Experts of a small language model.
Experts: 64 experts in each of 7 layers, 64 GeGLU neurons an expert, 2 picks a token.
Training: a variant of Adam for the experts, 237M tokens.
Below are experts of layer 3 (counted from 0) of a mixture-of-experts language model. Rows are named router (the router's row for the expert) and show model dimensions 0-95. Each number is 500 + 50 x the weight over its row's rms, rounded and kept within 0 to 999. Numbers have three digits each.
After each expert's rows: "comes after" lists some tokens at least twice as common just before its tokens as in all text. This comes from a sample of Wikipedia text that the model never trained on. Tokens count by the router's weight.

# expert 18
router:554439527483477454475500389568581457444534479489478485429514540490515504475507475493487513460503496632491496562462552450550483525429571498515449480488455489511585473623519507449527477435548597491555519389583512495596521577444549490537464541462531476449496443488455391529568592571555442525
comes after: " (", " \"", "/", " un", " [", "==="

# expert 25
router:436438485491512539421477543400473515516420514499477552467579466479550473417555491513484468424427419437490519458500447364483491499396464483577450445434438491514542547497528510512478554549495489457552476490463462541584493489452424612485491449436588444528554440403581516533491510463522563457
comes after: " |", ".", ";", ":", " and", " to"

# expert 13
router:381429521461480491461453465478438517478389510450487567410513517527473415449545519504493530472438456466466477424489456390486599508377406447491454427476498542560457524528500441586486528497496494441485445539482445538506603488417490475468482524501569480514515366501476567536473481467510560461
comes after: ".", ".\n\n", " ", ",", " He", "==\n"

# expert 36
router:498570510473468489426467524600432518572565524527503407561525520503490486500481483518574537464559586467491507588513580579460495511502556517529581488620492543423445460532414427547558439430407490496462442486508548443515557550464546499474506488458472423441523557479549562416573572468559556489
comes after: " of", " in", " to", " for", " on", " at"

# expert 9
router:466441508489473474487436511481474439542423526538448575436603467523570464463515485559446438503442458368437472483478455398477508481449435448566423503412430475513515563465455463526514576487505442410549498505479447538497499423485452582472471467485576499564526426432584500556481533422544515436
comes after: " in", ",", " of", " South", " New", "'s"

# expert 55
router:416454551491473485465439520410432482526375497540489573417577520537496474430516506514477512438435430430450456404481458435509540515415458460555476496425430559472479554446480545530481579558521480464550439490464467510581509433473437557470517499475558458559521452456575547593449560459527552447
comes after: " as", " with", ".", " and", " in", " of"

# expert 21
router:443417583534498581439457530445439475571546479576400578411581561486553527460535539521406509408479456495531503394435446449536493571525575452561430514518540498426490531480476499497468561462538455493545482449477479457560532431555435562500462532494499507496466463441589585446493555548503507475
comes after: " a", " an", " the", " as", " with", " and"

# expert 59
router:443448502532496503497410535413408515559376502522417537408563490455547480437517512526456443430408490424452493505489452427506504536418473403559488473452469505470515546379529498491451580526478498463573438460477430542554554417474445540483495449497575430525492424495562486547511531456520487473
comes after: " by", " and", " at", " the", ":", " as"

# expert 26
router:465425496493490508512484517411443517525419468539477516467569469505606475463570480571482493450413451451443466462481451442505489519420433514596427461454424513513532561459492510517488560515550456414590474519402466573555559422498461600451461488495572426564553441427563481558478488473491522434
comes after: ",", " ", " and", "),", ":", " –"

# expert 52
router:523473623371543482466472554515566547500497402540439435474490430453501484476513524454486577506476487531582482446417631475533492507592541507475442570442525481382538435556456459426426532452471527516443496515486488599480552453541599534454527517558555482494488465560452496517536524535525481494
comes after: "-", "==", "=", "===", ":", " =\n\n"

# expert 54
router:436441513489484484497474531449436471561428505537455543401586515454555487418543489563486466441375451432467488447504520378480470502483451449589446446432470510504500554441499521527500617488520480468574451510452443582535497384470427561473473472475560475526524427467580513524527535451515486427
comes after: " in", " of", " for", " the", " a", " at"

# expert 31
router:421422464477600507496475522441437520525414477529451477427582414514509478438513498482412488475374443393543474498531504466487497476450455442541425512433469572519576553427480501522536538487487455446569482585444533589511552476497417571468499471489532497555568428443511545517467455429455538442
comes after: ",", ":", " and", " by", " of", ";"

# expert 41
router:435440539511480492482437532413442484527397505512454592396626527503547449451572490542470467432406486425456476458522448410494529490427422464590467478455481522568475522431479526555470585553499460461560489511502430504514550477459443570440460478494545500550538437427540504553505516432495575490
comes after: " /", ".", " and", " he", " He", "–"

# expert 46
router:445431493521505498503436523420445518550376491566432539427574499526546439451574514545442469411405461414476449486544459427494498515413409494534441495458425537531551557450489544524502586521510446456560475536479459549530507461455418578485454501493534498547521409429587545536517497466514539441
comes after: ",", " and", ")\n", " de", "\n", " as"

# expert 3
router:455460436497499448526425572443472468579383519474399549426598471546569508444586500529480496532377494406458476472461506476491507451472481456561426510426463473539519552412452516528499604542490435474538415489422500544493520459496405563524475471492552457560483425505527535539527516458454526463
comes after: " the", ",", " New", " United", " and", " U"

# expert 15
router:476399574509500515455423512454447482582462492510421571408562461508541532484513547520473499471395470412459484490411459441464527506502521426575462517437441495488550552405453505458488577518550444448589426505448450533569464399475469542477411475519549477511479419497553577558560530510482491451
comes after: " of", " the", " in", " for", " to", " from"

# expert 4
router:465425528531486566516487497457452512530462519469495574441598506473594466442516508544466471440419451411476465507518429398556489499492494471596386526450497472520534570393490547480524591494549409520567466505428491524543514473485444601488458523461566439550510446449588592544514515477478469441
comes after: " and", " g", " t", " with", " or", " as"

# expert 34
router:396450518524500516501470500404446504540433501534437547422619510456556434446536506531452458440376436417472463435518442396508489490449443457585443491434443478522473533426463506513502546524502460447572459527479472551555521453457419568490473503458561493550550431449585532519511508466518536427
comes after: " and", ",", " or", " is", " to", " be"